config = dict(
    hidden_size=160,
    d_expert=64,
    router_noise=0.3,
    n_groups=8,
    batch_tokens=65536,
)
Below are experts of layer 6 (counted from 0) of a mixture-of-experts language model. Rows are named router (the router's row for the expert), gate (a neuron's input weights, with its number), up (a neuron's input weights, with its number) and show model dimensions 0-159. Each number is 128 + 32 x the weight over its row's rms, rounded and kept within 0 to 255. Numbers have three digits each.
After each expert's rows: "comes after" lists some tokens at least twice as common just before its tokens as in all text. This comes from a sample of Wikipedia text that the model never trained on. Tokens count by the router's weight.

# expert 84
router:145106118128110175087133126190186156126095174146112142100042121115129145093123100105088053157149157149150106093093149114125152100164127111167132089172104198108083106157181105058148140123114135107157166154213087132100067151142141089130159128162068089157141109103147094140121094137116087157077147158123112142161118097142165087146076123133083114129172105064170123098169099133095120153196103144061151111157182123180169116075092126172126094132129119130096113138116137151137179123137092
gate1:114109075129094156177163213152136123104126149165169094174106135089086124129152151124108141155159174132172129162099143074079105131101150067174112122165123159082129115156095144173138118124185052115084162118163076092074139129128125141115189168133104160062170142089126097140104140154112079123140083100114144159139043162144097117101178121228077098136162117116101139146142152122125168077127141138184184123113121146161134123117129113124150133122132116104068115091149114195098147096086118
up1:167105126164157123123098106135091123151106084076085129133142156168163140076087143199095085160114183099121162111089158099094171073148119099082116115115144123098097159086080054114123125171154126147119194123158113066153187107113186153059143139151163121094169127077149139129105146105144117134147189083217132123117139093115128119146121102138166173126133111132186102154177105128138166110119117104132074165193129149115073156206111126105098111077100131103150154188128130150134099163113115
gate2:123168163114106180187163107158118170162147144108071128105112148119141091096160090147102127114135119186141156186155135120135138068159150134138075091105113152129094189128168112147110053122126057141113131134032139133120168049145092116120152141120088146143159162160117125157136103081098072119149097106152063130169131146144155080094114156145171078066158125141123163130183119104128107129142100118137164114180127108159104193106154193129055154178112145141053152127118161084142119119111124
up2:149175131064120110117138149126130140139106092119065125096114112152143118205113151140065119156066093124064119138118156160089194094148114123047156160095128143150082144141149120126114154153124114075151119173132114107107123147093143117104181124120171099120148129204065079101118111084178137141050193190116173126151150118154092108079121186175117113141094166100099123155121148139091111130153169149151087143172103181147151064098201118183134180163152112120102148110119126118094141117143108
gate3:123144103174149165115160128101102089118121083161135118080134129123115116103149149110150086114186108135143068115193112130162123147089157098190153101128156197124068116161166102135144120120116148130152140146166096114107163125113109080143177092179067155070085153173094087173073116111166137155118059121066177149110141147162178143173147108097109207117121173136172108149073129123090130110130086175116169145164095173131121116065090146101146069123112076146152117113078103138158125172103179
up3:095148174171091114133080137163124119109097158112053141087073132164118158082160102076156108114116203150158128176117115192065145069113153116128174115131153143164101149128087130149137117043138111133148122183176153118080172117159123088108102088134157159178141101132153112079115153109076111157112143157130127179166151134113131121118123118170154119151168164156132098147116135169145120073127116076109099097100134136139052151131067128102126142135207063177102148153128120135079068183140166
comes after: "1", "9", "2", "0", "6", "4"

# expert 59
router:141155131107116159152200157161134173153076145154114153115135113127117153068122121132143086094151129127174116083095153112109167175125137121164116118114082175156104079143167091092139103131087088152140130131157096162115080180136107061116167108110098092168166091131124055134126130159126126218124100113161096127190054094141122107127083138160150144105179124131088120145152156211067149137137095180077181064151150127163138151143114075146075135109120082142111097179087143190125119147125101
gate2:117117082101155068082135161118129144093099073199161170153102179192088105098155164130136097101142113114187124120107083065150143155127157087146099094172111123158151101133178082119139154112198176089117150128165158150118105135095110161140089116087216137099136120139124157162103148120135157172106124142141045107099225076120101116161121124169120129087183100155123137143130109154117103133091131145172129130142101146117170126199109099139142132098087064106116105147117162146104155086149060
up2:175180051079157136106137142091131164113096115135121167151118132135115058130186121107131130079092176065173184152110118055149141123063152126135112109119159117071088050166106122108204148129055063132159108140167097178125100117117130128127155142154156105153105062145109125097160111132104159172135114147125124094132123208167153130134118159178161130070094115153117087137108138112072137134151104193149128163174161183090162107121134127152096149095158135151147092172113124100123139156114109
gate3:133178046129145154102173151182166145114109096167128131111175190092104111062131147091125128082130216129150133106122144118149141130189119125109136104168141177132099117182118135123172134102112059136094099127107093133142186095102091117131135114120095086110057185119149185150129164150116120102086194130117104089171106120153150059129069107136183143127101102123195145112132146113149117111074074139157096120174139103117173114137126065098148143143159137202136074160102099153110139142092157
up3:122134135113141089120084147094161143118083115130101151071098144148145142158148104144145127074116125128136153187083151106088107139148165094174167135153174134145124142162185084156152103171188131173052123178148116091127134138101123139135095127109114136076120064122125121132160117158073160176099182077204087128164073173142138095137133133154129139129084144072091193076162167120113100100181084167130107097147087109099119145160081083111115087091129129138081213177122168093171162106118138
gate4:096127093131123118137143118179118135143148146143066115083068184125165131117156111130103122100131139063196134118107069104140198123113099133162139154127107151186162113095167075109092153160175111090127095147110127048103101111103124123201081203098145123154162105163146095114144137141126081072140152112217138170075127145135177118062158129127142153160112151161083181100152152127131183103118080152137121128180170133154157107164096131161106095142101071100116083123094169168094117134095130
up4:159139126154121150140117117112167127095072119177177112126137085110138173146123122102117232141120176146121064107150159135084065146145135074116103129118105164114142141146111181168177106128170102159125125184117198163107175080113109143137207076132177097163078138043080150106138074115059157173133155125144100112172136103111100099142119137116081113090087095106099106138162143114142100061130113125132147117158120199139078130158162131122167137076127150158116138148102137056155128133120158
comes after: "1", "0", "9", "2", "8", "7"

# expert 118
router:206098115111192142111188110215148149135072144160131177116121153142113102108148092134046115115152124146127100101108132082110172129120067073178096119156082173153145112117140112114122064157082099139136139140137094148113114188146165058153148120164103109133154123154124050161124135153140100150116129138138102176193087135140203134141135112110127102134152114101103179115185058157093141114194123160115129161182169145163098171158181102190130129102118140092103140136091115152120160143121136
gate0:081085087067080116134147129125087136155130067161111108127164095132181137131096151158133162106147157151209121088095168139108132053143115092065172127131101090109119148071091186155138143108122164133146107131232114132154085137117170109143148172202106119108124132110166115175101148082197146197165121106144161131140091056150087182114077142114129151095179102134129125094119155147069120093131099125111141136157142142157165119150157135185110117133084087138112140135115158126079143148086096
up0:135117049172134073111112112183138116156129072137122115146152114102151087098103127129167118105127133129157079088128062109149097080089112104134173097097113167139097068052117115114159147137074119157139161126138104145141116150067132133107125151152121116106144171123126182159100140139122100203193177144138113114127127157084147138154080066126138191118131130174134205119133149111120108171081123071136119182192140109198114078113183152151106161103190062167122125151164093125107166152158125
gate1:136116112089143119184162170134124116154161151135135138093193036160172125141141131085164155116187128104128154183124132136082146126084094134058101101074146178183132118107142108152152144125070111095141155133102113122151054116103174167160125147137120099153133131132125124176072137058101175127141119142144155101120080124112172151136104107118177149103114032133104120109077119118137065096144135184191137103169157065106146133111157135105171123066157143149156124162056144111112169090134163
up1:142127166146128041104126077110154182144149095149107156139117115119089113108121214162147129122116101133202102109147088130109145143101146115132162107132120096180134128113149101153110093198115121076127135140089115138138163168111116146087130082124145181050128123098122154123218113160172140130193137103122172134060111089084188107148072152154097100103107147134127130093108182149096125148134138123149136132195076165097127160131112130135126135104161163160098148100085123142180168091099019
gate2:169157148184140105154098109166072129107180139092156156133083156121123176155114071147082174115138094139125124132146135196096176107084094095112120103053147120136118100173111076193149125141167114077121115092139143148109125074135181189143102099142119097140111129086107117145123101160167160116179146151142150137103105136118092058149171116112168084126106145130136139142218131137102143066074127152044182165114172114106080067166189139139126156100108113157095133146143099132153161084102145
up2:157132139142137129176106162154162132133112161079096148118096067057181079154142127139124088163076149169136085118176118117131126177173146139166112142196186104156120105181135128098066132201127122064111165151179117126181109148054139160157070131092168093108113128140126145091168161137091096096116117107129190171053131120109117169120117135145165131140102159119216107134124148122123061110131154133135111096105131170086059146163122097129097096110141088116094137159166113084128137080117121
comes after: " of", " in", " to", " at", " for", " on"

# expert 15
router:150107119163120172097146128184134143136094177160099142124066113085121156093119092120132067148142131113151084106062142149157162105135145124163126089157091204150078161151149099094131135134117151094162111101193094117100104154127156072122159143147071145152186106076161126124130130132110103162109098139130135140172110132098184113120086123174033128130200090101164101129197100164100140120182095119018129094132194136183171115115117107160110103134123134107084118144130108141131171118118079
gate0:113129137079114121129111133120161141135092121158077143147160117125142147123165067110084139129129113149104118151168126143152156113137120124123148131120100182118138197104161115108130118167083107103114125032131123141160126211116096116129173160138138158106063139134108097162122144168072118148132134143046102066144137133148128178200119113120056163092079084126202081162116145056138148134093102205132108120136174117146153103116119089097134119176093162100103095115119154145141237129142192
up0:110129131098115077142050111133168133101109086143097117197142132121139164154146143091154108116128107095142108109108130103201131179138137088112144113158118109185159172049163077109091158154141169102148159075109143134050141148178109113083216114087114137185147187112117131121109128141105097079151150177178107098151149166073177180164085099132138143133170128194124077119138106142109114123127156188085100123160085108089103177095119154142173125114140111101119073120101122107144097135156171
gate1:112148092148188099122117170141110139152109167149045135106128126086190108105091157092113135156167140177146098132101133135178087156107169138172168133130118129184055086116134108101135155164116052135101085107100136177121157163147124105122086166139151036085100092151106129110111180166074099125131132121149165100110156113059160142126171129087133147134180160190122112174128128113137118152121092217097155106142184075122144117158107144078139143127096069125111149125081111128152111088181162
up1:145100128110106175177136120143126172102120042180132144096140124123168079147176136178151118127171118132136111094104127147119104137168113111146106088090139080063168140096112135124144144137103147120085129141134185131148172070144105168138122072158177171099174170120154126145081166095119097111105187085175176100190116114159119096133099137085120117137117120157116062094085088146156084149082138144091131096139094066104151114145147205134144127145156169057058143118198157124131167078139165
gate2:175144164140116119104152112114126142113137066145135087128103116095185070068101182165120110062165105120154139068148199121134143145148133136133132153147084113133096130123129123126147109029138115126196139107162117090108111184139109170116132190186070151110102146145167108102096092126102058131163138159102136068162068146095189120175120112185084103108102138093152119113135116075178174166106067128145139191145156124165114120128101113118185121100135141171124141145150137179115133165124064
up2:119101137087085098153108145067158138078063153131072144141097179166092149194123136195173124112147123107123115064059103123142133146174102073101143112109167174133157101133096156059133064128210143088130110151158113145119118104123099093099114099157155131123165133138089109142104199154168099093099180198130135122171105137188073132155125176164094180101117113161125095177122108147156085095141170132105158119178118131125115138119103170098170150124114109158113090157161086130158094157094138
comes after: " |", " a", " Candidate", " an", " on", " n"

# expert 82
router:182113084091177153134182097217126190139075123152100166109112107149108120086163107131052101097145105163144114108121132106133161133130072061199083118124135172163130140107135100125128079164101093146158122141151084138130135164125146069154144120133113109124144087138160078146138168136150100156095112162134077129206079165115198127161107131107121106146140136080147191140162086155081121089179136136077141162199157116189110176143177089170129117137146124102103145155091141158090144145131148
gate1:157084141142174099107153117048139101129162135136101175167132123112163139095114170140159147154108088141096181126135131122181173154085117132156137084080101149120103108154135073096111110134144194121153101108171151116103166091146105131129136112157093150078084124132056107145139100171212121058103092115136053143123154130102137136190112164137108097129149128143169132164164127121138153046140137121135149115086166152155152130141181060070065162139115139070130066167123157126171162064146157
up1:131115114141081159079148106154090117059140096146125090130140107106156128101161103125073104126171197116089117157124165134150145131136123183103049093104118153162096129149168121130164181141141115134105218130204113083089118139125138128098143166132135136156151098189129129191166112117078105120138163099141142148146128128142109131105150058104126082135124115150077087147127112175120083134109094140150200131131092098095054131177092161182155130110062134156162081183110117193067173150134114
gate2:120137123162108135139114115118124086098125151162093168105126175118120115175136151119090070119090140098195059194105072129085096072101117122107140076092117174175149167158158098146152115115126147177158097084120162152167112075100190155157153192147133135148110141087044173132152118188205150090100158156080127167142154114131131095117106142104068121130155207122131094118133107134067161126128136188056119143158081105112156081127143117157084134134132125143170082117112161155110154128119126
up2:115162063117161141147086158174078102127103118170093124120117155123134143147126170218106171098181159136096089087127112123099109106118112076070146138166095131193114149178157067113127151083197188116102108126136069178132100171112156124163102149162092068108132110152140086087088088133074154087130109130184149109138186142101118068133115109184144136120164121098165139185102110095125153138134173152115111124114075147153177134117098106193157127137119126081176069149098140094135132162145145
gate3:138168110108116105215097101161123096165135060136112162085091158176165148117119119144139131136136114140107126127123176157140137139097104097092150114092109128141148112128118111094207140056179134126088079099061140161111118084103159137149171129107144151134089139114159111087038118097168203113162103160121151121157128135148126120065140116160129139172166116139141124183111123149147095162082139153118129147121056109101189151086111142116172089090117086134188113126106124093158246091139158
up3:089130111155164142153073108088144155099070114182110156091133159145134123106112118154160128124076130107164146141104111171140120118092133097130168068102159123159140157133108098090144205205167098100134162170086163113138115160135100188100089155129121129089145141094166126119159147135136148164112136208122113119115057144136182154073106135128115100128111095170084164181091123126109130138178101082087115080137131071099175135124064139129107114115123195039191152091173144163083110121158163
comes after: " of", " in", "'", " to", " for", " on"

# expert 8
router:142104111140116195095150144176164146134123177169112159142059163100116154111130122107114089106119116133142128080125137123152137110115165109138120110144109222132070110160121105065146106159134109128145152124151111152061082155160184080168163139126090133189133090144165097107136153140110133129099137184127112141133101069116135122127076137130058152117180121064119132093210100175059144151186076170066160103148185153156168132067127103171117118111129113141072095160101121117129171085153104
gate3:116135175148184154118091115170127173125101137129154145147075110100093076171143097122135118123175128146130140122087152142142148176146059170163064148128164106104106123194088102097128111158119131092169146132136186117168128161182026122141124077104127103057157093098154094147089113094092128121173155175099154079152100101164114094180122071106112119115157146183176124105049128098091103131156099135134155080118156147176122092138082096200158139151111110132116103173119129126150147132164181
up3:107092179140115091139084107134130086121209119124141109094052125163127138178083079196117138196151150199133096091126175152109128151127124139142134178098083119164128152155090181115137118131121164081106116093177099100052160160139115162114079188141140126086130175085104125181121128133128194141167130131099119160121139086114138119144113113132132106095141103178100112130107102122067130115100121121125148135072072167176156137049171082106182169151164103161079132165131093105136104153126171
gate4:164064151109138180179148095110141169124124143135095104145171105100082118128118167173136110151121158080162076170063131152167144123176086102152152159207102176120164066130148151106144138117132140051139121151120146101135117099105140081142083126074096143139165105175150127144088125049124120124096129118145180129156122100077111158172157070141141143071093102172162111129080101124152038117125139124107094135139184202139133139157135132117188130146148110142145106140145080174124150071068113
up4:125095113150136159165196098160046152178167121122193084115132127183175082156158113164133110108140096147133113181086146148104107108112089109127161119175107107142116105173131166088123145114157048067128096100104112083135098173121119145141145146183148124154138086127097112142090101175185130079135110134125154159110128190115129130092147109081132132148188153155128054192096123100172115100139155101121111117110123129170107134107063130084119143132148025138107146120173100143204093149120157
gate5:138164132163106089119151082167122101078139124123082160146120080148113082095147131144127146164176116107120136104099107119139163085033156121133184158130091110122140120160127081119136122109155126095140156132153124149159138133168156123114119145145090114108148064183113154150076196183145109197117099125140161082146108118093104078031135088119117123163216116147137147207117135136159083109122098100082150118184130142097122171093112154162190135142084120145097108139095081096166210172136110
up5:111154082107142117169109146175092141113099186143177101127125068151120133137128192064150182127142153189123124096129117131137189089111095118149124108203077115121099116093096108146172150119169077107108097142194137116116168098129158138105061105087134168131103128175180125063133208154129137107135124123181118073129096179107130140108150111103130113118088098121156127175140098103066114136109110091145151107154107107151149169086098159153168148135203124157061171106084080085148172167112130
comes after: "9", "0", "1", "8", "°", "7"

# expert 126
router:120160136116167168034160139206152141137103175166109118134130133078138151171107091117105140158111119109136114115080165076114172101137124164141106098106129142121123149150108082021076073163127097104150118080130102198158104157103162110096162161141095116138154107152147103143120106126096147187044129153123108121154058150104145150092117072119093137147134151153141134089147127149138151172172105144119163168124199108209099147124074165163122086117141134102095104142145159173120188086119134
gate1:093148129167130163092138137156135088140062105112142177138130126087140089130083179085109112144162121142111131113119099130138115063173098122100115124122109102100163149123117097140121105149170077089162133050096042175149130186168168067146212121158139060067102155156114086145166132170181085127061153160077175137145120108114112136149145108100130164144166173158154167122184128137126153119147104160092115096093135116148144073134220105127145148157138104132090154126179140105116167125099097
up1:175143136125120113103172098140212106152128098155144127096166105096118115107120148121129134141202156104195102160139125126134140069162150148080121134078096141123112157119109082083115181090183167155151171092115072134155089096174151148107216166140161133099169180165119131167143122140123131103083087135142177123110107094105124141116135089085115152125138165188121083083101116103141102082148115136054165093117085112111129112080172178091158117170131087086077171161147206115123130103081105
gate2:073125155179130111077089105105155102154118191172140066119116067115140138105153136153120091100135188145158179155164183129131171138164154148098135121155135118167136090092141106090061095148141111127121192111156090164106167132080167170097130187162080086113101112114063110106195102146131099097139100129099116159167124077127106119116126087138178157145168117167112105134160102117128187104118074144141206109149140099186133171095093134130084088146127145105159095176163042101119131128143102
up2:192117087103091137158146071118111127145099084120155173147090162133138112098179093105164109179102092152094157093096128163125143143129080117123174101069101122126157152126143211163128155122129129101150123141050109086093142099184112075146105074139164154110143174101122151103136159098137142196232109122104159092066115111130139114127116153137118122126096128124155095122096150129149130109147160115079136178102136155117161114199199099180041122078131083161087144144129170137125158103143162
gate3:125095048120134105159121136172167194163154105176111137146129144165127137070135089133104104176098144102110195198118113077137118085159119155152100124156102132112119121175173151122137161095130091142128109105063051141099123099115093092156090148100092149149150083186117098083130136138138159102137075129173091117040138127136169108120070076099134124172116112115077120178167104060184147162144164147107183167127123168105142157121114082100140160130107157107116137180139169128181105164138166
up3:154091108140137134183138137134143149106150170106097106142169114117105199125130171131115140118158165081078109153089146118117125144115078118121118095104133106145121113115157118097116125111140140155115126078121158193156095135132143197084132152087164072167104137079092179172181175121132114112038116151146098086134090164119072096111102127162154160134133133044122100145096105120116129216204156129147114031172158102107131181165174175132150113181106135103131161090127085126121086174109099
comes after: " a", " the", " of", " as", " and", " is"

# expert 98
router:150118109105130125106189130142093183143139140176125139157116103153121127115111128112134083121163143124167077141051166125122177151127130123179130111142118155170132087186182076095104093116070080140165101110153125155126109194110122116155166120089090165200134074156144102156074143119103135197120150097196117114118134136119126101182092097109115145113109121181122140161132077178114111085148121125077129172173214074236136130123140117186101091149133074131081140161130144120143132087143135
gate2:116117126171082150151119062065133127123136125171131080131127202181141061023075164098144109086097119183162119143116138154117122111174108137129122116189133144109118171112141094159054134099108102180121084103160137101160171154059157110125126186149095179111120094110120110127152125130085153155149118112142167138100125174098137141190074107135111099186121121114174127129206107162117193156147159080142132130131116125143132095133147106179140071133072154148087130112111135118118161078174103
up2:100084111131072150114140153168142160073113107165126126120154135126117097106127102108105161109110070108153098103155142110130241121182103144094157143091154150117137153114059119159110107110153138113112104144125164114179105092065050111146114088134156126199172154029090175151080122163138115180131134146117158091120151163161083102158150106129124121122132140125134144153133131145089155131082186181178124093154147169204134144125121167125113083122142075167092123112119131092173163084062165
gate3:130086138084123165128149175182134143169150084146104115082160088128104118129157136083087101102113135120174137093073132090161106171107159136108157086124163072108117122158191059139126140158120146185136131115163124232123089098121114128156086151100083115140166165166125140162124126133094111143193093096141128172116148127083107124065117142156102126123137114126105155069157135170101134122078094035118178155191141129120173147128086113108167110117173115074136134099188186159143082117180101
up3:134114087175137160196202096095116171165111153086123092150109117148194142170118109075151107141167119092097134128134146189160117096087146167160116129192119133158145112180150052072101074105097087106105141131143098100138093139174116120165137130151136085162052127138121105089160176125115141118211135136134127092152157160175125168122145092190112078147109095126137162114092126166138085126148092086070095101119133086121058143099155136151085193147128101131124156126127068127147099166129155
gate4:100173052057154127101134200164040115123089071168131152065072130104132148120116164087191111131128115164059121113125135108147071136171130143130101126060100150154103171120133063118131167145118110104124138106119144151148103140127183159130112147148100101167129140160155109132070135155176101164149137144097181143162153116156101111148180122100101107102162082141106128143157094137225138108164104082180181121178149086150079133126126104137112128149119062112124124135148113147169109189110129
up4:119086155126085133179120166166139113091163141104080141156137151148119156127074066152108114136111171094111154146171137147155193113131142168147175134202137110110124146116050123179103096179079088110120113134160144159098125146152137167155152138192127137207106138111175159113161114129081056191120073098096119109135142113139067107144124131116159054102076160087160125123129137135087108139115133069141114110123121110096115119192173127125083121116093132142150062206095109119155189111124076
comes after: " the", " a", " and", " his", " an", "s"

# expert 46
router:158059108106138154070147082172176163159101075149157137133134138147120095118109109112145107147116094156161113126073149131141161092115153126157194070132199195157147130166135083057141115163092119139101075091142102103108164191081176098117165105137080132118165106126113052126085090140152065195069136106138147142128150118157166124111122114102098110120126105119146099136156161160090087128191079152098166163132192080151166166102131126087141105066111125115097119169114109150102133106111097
gate2:148103134095133158059141138152108142134124095187115157065156132160144126070137105123128138149127186104111105147114162133094095146173127118170136150121159113139116135170129088094121091093165085067099140158095169159072131113187137117113106104166076118124143048164145135170107121086145160143119168094079103060182058109154146102144184114154099145140108088089139125179144073101150176134149154170192170106104096061178121151123115127097163158066128136181068130143169122140163172143102127
up2:075202201127137123161149113115163137076138184108110111134132107095099133107085143129181097163139145133152107106068109171081125156197119154094107125131089121111112156090101134152130130135044132181098140160061066130137131152108089193122155175116163103193120173182087142118159116155092123123148139183140125167084153134120157146118088176097042116133139120131142174119107152159116095139136132098134154155159147117074106097078140140095150145179119071057169095150121097108079133130168137
gate3:106119159129146194147113102210170147128128114059118170152086147111139143154149092184145091201084071147123112082111108103152154212150130196149085119084137155066172096123158071132165099153121092114097161109129203142182153157165154097123142108094119086134148104136160134124154131091132090107037139149190163115157077155119086142086107089191138127110121178133114099144100086120121092140156106144148154112138138108115110131172113117133139125128160105128060140107085161100108103151127086
up3:165116155081111183107087181185094144090153139087100133116098183165124164135140089099099109139127104173131076169123173188106195108078135141095142158162162117123187160131153148133102090128106130059118087120102160137119111156115123096157124129097138106097136190091094203156160109044149157093101111187129144122145177191192069126124145122054103092098161180092161152123156131125063105082116075140115167166144144141126133121158093107124079151109112117132137135109102102113123152156112154
gate4:144200048174160116127168144182120077130093180077154212094119131166118136102138209090109126062083088095203114145144114118166122154133125095088134163115129142151104121173151110060117140133120158122126102059117121110130099159075179078159155087145097144124120149118118088128103088130076088163148084133107163089152110141125113138127218115152142087155111176124149148175122126099137125121147057176112131118104138168155137136045145108146146139171154094146124133136101136124135147106166116
up4:107171153152127188091155131071156148172101126155161186156101075105127143104162099084149163163148163049099043086137114089138088151121182190115129210092093185110169121114129161141199162142088130149152153093122129094113133096106092092162133145094193168146166140108160177188130130127089169167170132128086122125151103148125105125133108132147113098100114076144116142098116152116106159136102171108119123136106112057090087127153129080113123108111145078200098108116102094111136145103108175
comes after: " the", " a", " his", " The", " –", " first"

# expert 117
router:122166120105179091112123110232147125103141173171087198109077134097123098088107132118080067190122182105165119138130133134148186142137160120165138114084115154155092137148121058066125082162131114089141164111162150119149063168166088109184109174183089101126157097110079073137099090130155107165113127095162106155136121113107189138147135118143128094171162108060148153126181162111098143153108067146121165120111224166132161143129115129131137121155114118117086140143157154160132119118103126
gate1:133117056155170104116186164189131141148133117111123141064157162096159141103156099143153151204122050186148108124185150180091141086086148161172063125132163105123099127185129113107110101164157109151129157113145161156102152097181153174136048160115134117132127171151155148159121134138136141146116144094195083119120085143136076104162098118114123100133139155159131118111136054122164136118086088137116121085134122166145064073165101124081094139101089084145112110131073080196135100142086133
up1:167100078119120093139142147173085102148118142142150186105140177047137131103107085124134128138112077124080156159124142125083142105156148208144124107157144136165074080137144095150150106155163163139176135094170162120124097102179110175122091195075110096176135170122173123132083121141145103108051167062170099116168160123174099094086164143100085069163140079116154134099107096132085159111120113162050123096152160166113120122193151106092140122168087170166154126145130096151143126100145123
gate2:140096104107126135134113113188101104128151151168133160123129154102165064082137133126171159170160107131072163115208184152114168186140139060142129115081143101128107033131161077068098154108096113133149118177088109144099137122154098171111128164114165099137165127153126176129113148148155100115102124127140124145145117118118144112088087125094093119161074180084125162140148172136088075195105124138140185134125160134139109094164187148107089110153173063134074084114098067127167155073183139
up2:105197111155114085155151105144127122133113142121077181111166089107073072120139140079123110128110070074065193137147130104097157152133113113120213160140116139128123086096098107080162141061124120107134144116103113126138219142135158128077104158163079085189090142146182115159150061052158126151149171105145132212147145100119175153102132135114135125094100147142150116133120097088156197129119118111097142100165105154170145062125145116093144143148123191158154110101122111132177135120168154
gate3:104123126163162095112099103152103144100067102224115162134137186096117152111087127138108092088163144140154161077095121066074183146123132160144143117150108084157104088163162153154172151123107133121136146146202089152128053093114106157139145154157114061185164110116118120169149115112085144136019135134135161100091107105159126087136058182141114119112169116101104148155110145102098146138087087099182136159145140133138127107205142123072149117146159120163133132149146133186072136134094160
up3:111129164208066144131098137134127091168144162070111108195195143146089234134161073115109122117096141122139119123091135186138083104151138155140139113109139089178133194091157095090151105132167087115072081041083155163101125129122132151159087119156136146165090149086071195113175119092102135113176115162099135128137140175098155132140120116142133160113107148113103112092151159126078149144136112128112109129164100129162093145134129158100142129140120172127117160135123151051073120139180055
comes after: ".", "–", ",", "1", "5", "3"

# expert 67
router:169136162125133175115110079215114157169142131127156151112111113141133169115084171134088120107102095154159131115109127097177180174175124085118112092106080169184139128165185073107150054160134134117154155110141100117101094159175092094089141153109088116137173084156096042101097129141153152126121121158137114127164154149109159112148064102149063158147158135141144131111160170133061084125176066148103197121144156156196171115163108090109140122126118100167099128138133070183152124116155147
gate3:182167128134143151154085082091090107102136175120188162121146119134094177153145128146166140150135105114146058158140169164109128185099115126094149132125101123060104134132142090168137094120077185141177141163071098115095102145120125090141125153155097056168153187097162127123079137189107116152146125111098080167122133168135145149109075151171087181090071145056153144100161098156137052110117121195159119097115185134162094135155105202162086161120125125083120123107117111132105106082118139
up3:087080163082199111068129205092128041132161142133132124091124161161126145084157127128149141074108140101095158155145136091106177075157120138132065141143131145089105177153164122098102174095136106134077163100144096203120117089098132112168111093151113118140091079155116162142151153129089126128140136136131157083103107100126143114162124142178132188143164135164168144177141145174163092111129089087193105143109185164120121106126125084082162178067115082116094102175119144140165185092103093
gate4:149173107164097170158096102153194155062153135105184082147171099115143197186116161114116091139142139133122073131116137097130153126094072134081089084165101161119131153177183035117083119112113111125128167177102120089098100157126108103120079152098157110086159076113160071095114130138118153115156118104153115132079090129158128140128172150118118211121153143130162132094160135067080134178115113170164136165127140144128091110072177073127113126101184174144106126180128111126118167147174101
up4:142143107147116154147124144146180140072116126090136112129153041136066157163110201088117101138178157161086142123130157110164165137074149084147060062136172106170125135051107091138078082068117123189120096185126165151067156099154141134058167114168116128066150088133129128106105110122157128162145043125184179145093107100178130121124197094084142155110117104142164099149142124094136119170137124124085164175163145162136137110106106101140128162139140137159139107128111105156130135125167134
gate5:109134147133160131111152105073060105124130139160106122117110192079131176145187154148122100107125131129124077118109147175105080093121156142102073060177113130155046109143093098118171091165185163114128142125120131149143147135169097107128155109085123176111090154123193135097167144172112151116120080054130154158068159146154066125100131148094172098118140151114146181120164089191127149116154150127173186167126097079151174151081167115135112103093151147172101177050104160118095103113122128
up5:127160180191135173178132103102049094124114120140082094134144114097115098169123124078142155128084155096106140102043119092140137080107140106090099174095110168070113094142156079139123099161125139107154095059147152121052162149174085106136097123133162151109078119127169161128080185172132180159171134068105167155140097172130174069193150147148159068126122163164111073143135129151140109119130131128094160120129136139150124137074133138101196159166119142143123120114133122187146117094164170
comes after: "0", "1", "2", "9", "8", "7"

# expert 44
router:142158123114077174171151114177090131110091149173149123132076089097126143128133071120117148137108113121123117109088134161137228109120157111127083101172117174134088116165209094122160090190108125092122125143199105192089110124146126098081092109091109126143128120123118073200077133116123122137095089159140067129126119130098144085120111113106155156108101138120120116125181179135090102161164095145078168140141169116166126180093161127154018133108119111108101112161131125132055161151157069
gate3:176172091106089164121163147218103161109171069166178154115085152084135147133130072157078147160157110141122136147138139145197104101168115101132169121120138099109069180136165151122127084168171124085117123122142118098092081094169113054191126120122113073133099081083166103192147123149111046135092146122150069129124104132158107137119083141092145111154179105119137164084118188149125101157148177142152156069143165106157092126117110080117140116171124147151080127132087130084120164153128149
up3:157142185146136144138090175147132091165079150092133140165057156108194130165133141118145130108125104148123112164103116116083172147111037214125125105094152089118126081093075152131178120199123147127147064097142126088135140129117115151175081131126173153118141197092100101161138145136109146063112115144070135158179101189077117107115100112145126140125122081101173124113123117124114154138137081213081152102114162143172088098165146127097135168147130087175163122118104117144167061108094155
gate4:158180189127128140166184165102118129137098105156131105128101110133109141182100101134124073165099096133158077095127142169101074110172122096162141110099166176097101125151157151085100148123186160085155094133140098151091130145059056136128105096174147083086153096136095178120117163113097171136142117165144127100123090177129136176117104148160146122163136137140099149125172146193091095127134129153056127052095177175212123206111099118122078145105103105127083151159139064106116111116148143
up4:130086082080196090138154191089086101135159169103061123083172128095153088150151126109084126137144188094147127117139126116061079124117119117085096131107178121124136141146150109128135105130100146083090100129092127167129136149140165106121132111161096125121137255141115136097146100089149106111091124165121135119115110112146090112130139119107137082137187104199144240086151158201123196115165115138138135096108177120133114055109138134110131191150126107137136151113150200119121125157136127
gate5:090134102123184157113112125169182108078102132129110130115113148136133129146116095103117143136116147177133111111119150159113154156114105078106134116140129172157108097185187064143154121102172190115129112165102114202145102165138110081171110066115128148140138106167153161069080104088147102140157127131116098152085142169151127113137147188085158150099091107129168111142136136043114137169133136144116152117133151066141078145072133135147003144137072106157067184158180143096097124099172183
up5:154107111149157143096095130099149213130099101143109121095138154153116149135099157096090174198142115115097038150125140102143120144123102153097117096137161144151118115137137104165139107116210090059150156094122143169149107109174101163132139150100117158156145124153167188087114062083142081121115118175053117154164139153170068126191128173074152139160132133104144083145077116075128131160115139085150108075115156090138053137139125129170107130188124077171101200121111106124159134087153137
comes after: ".", ",", " that", " The", " where", " when"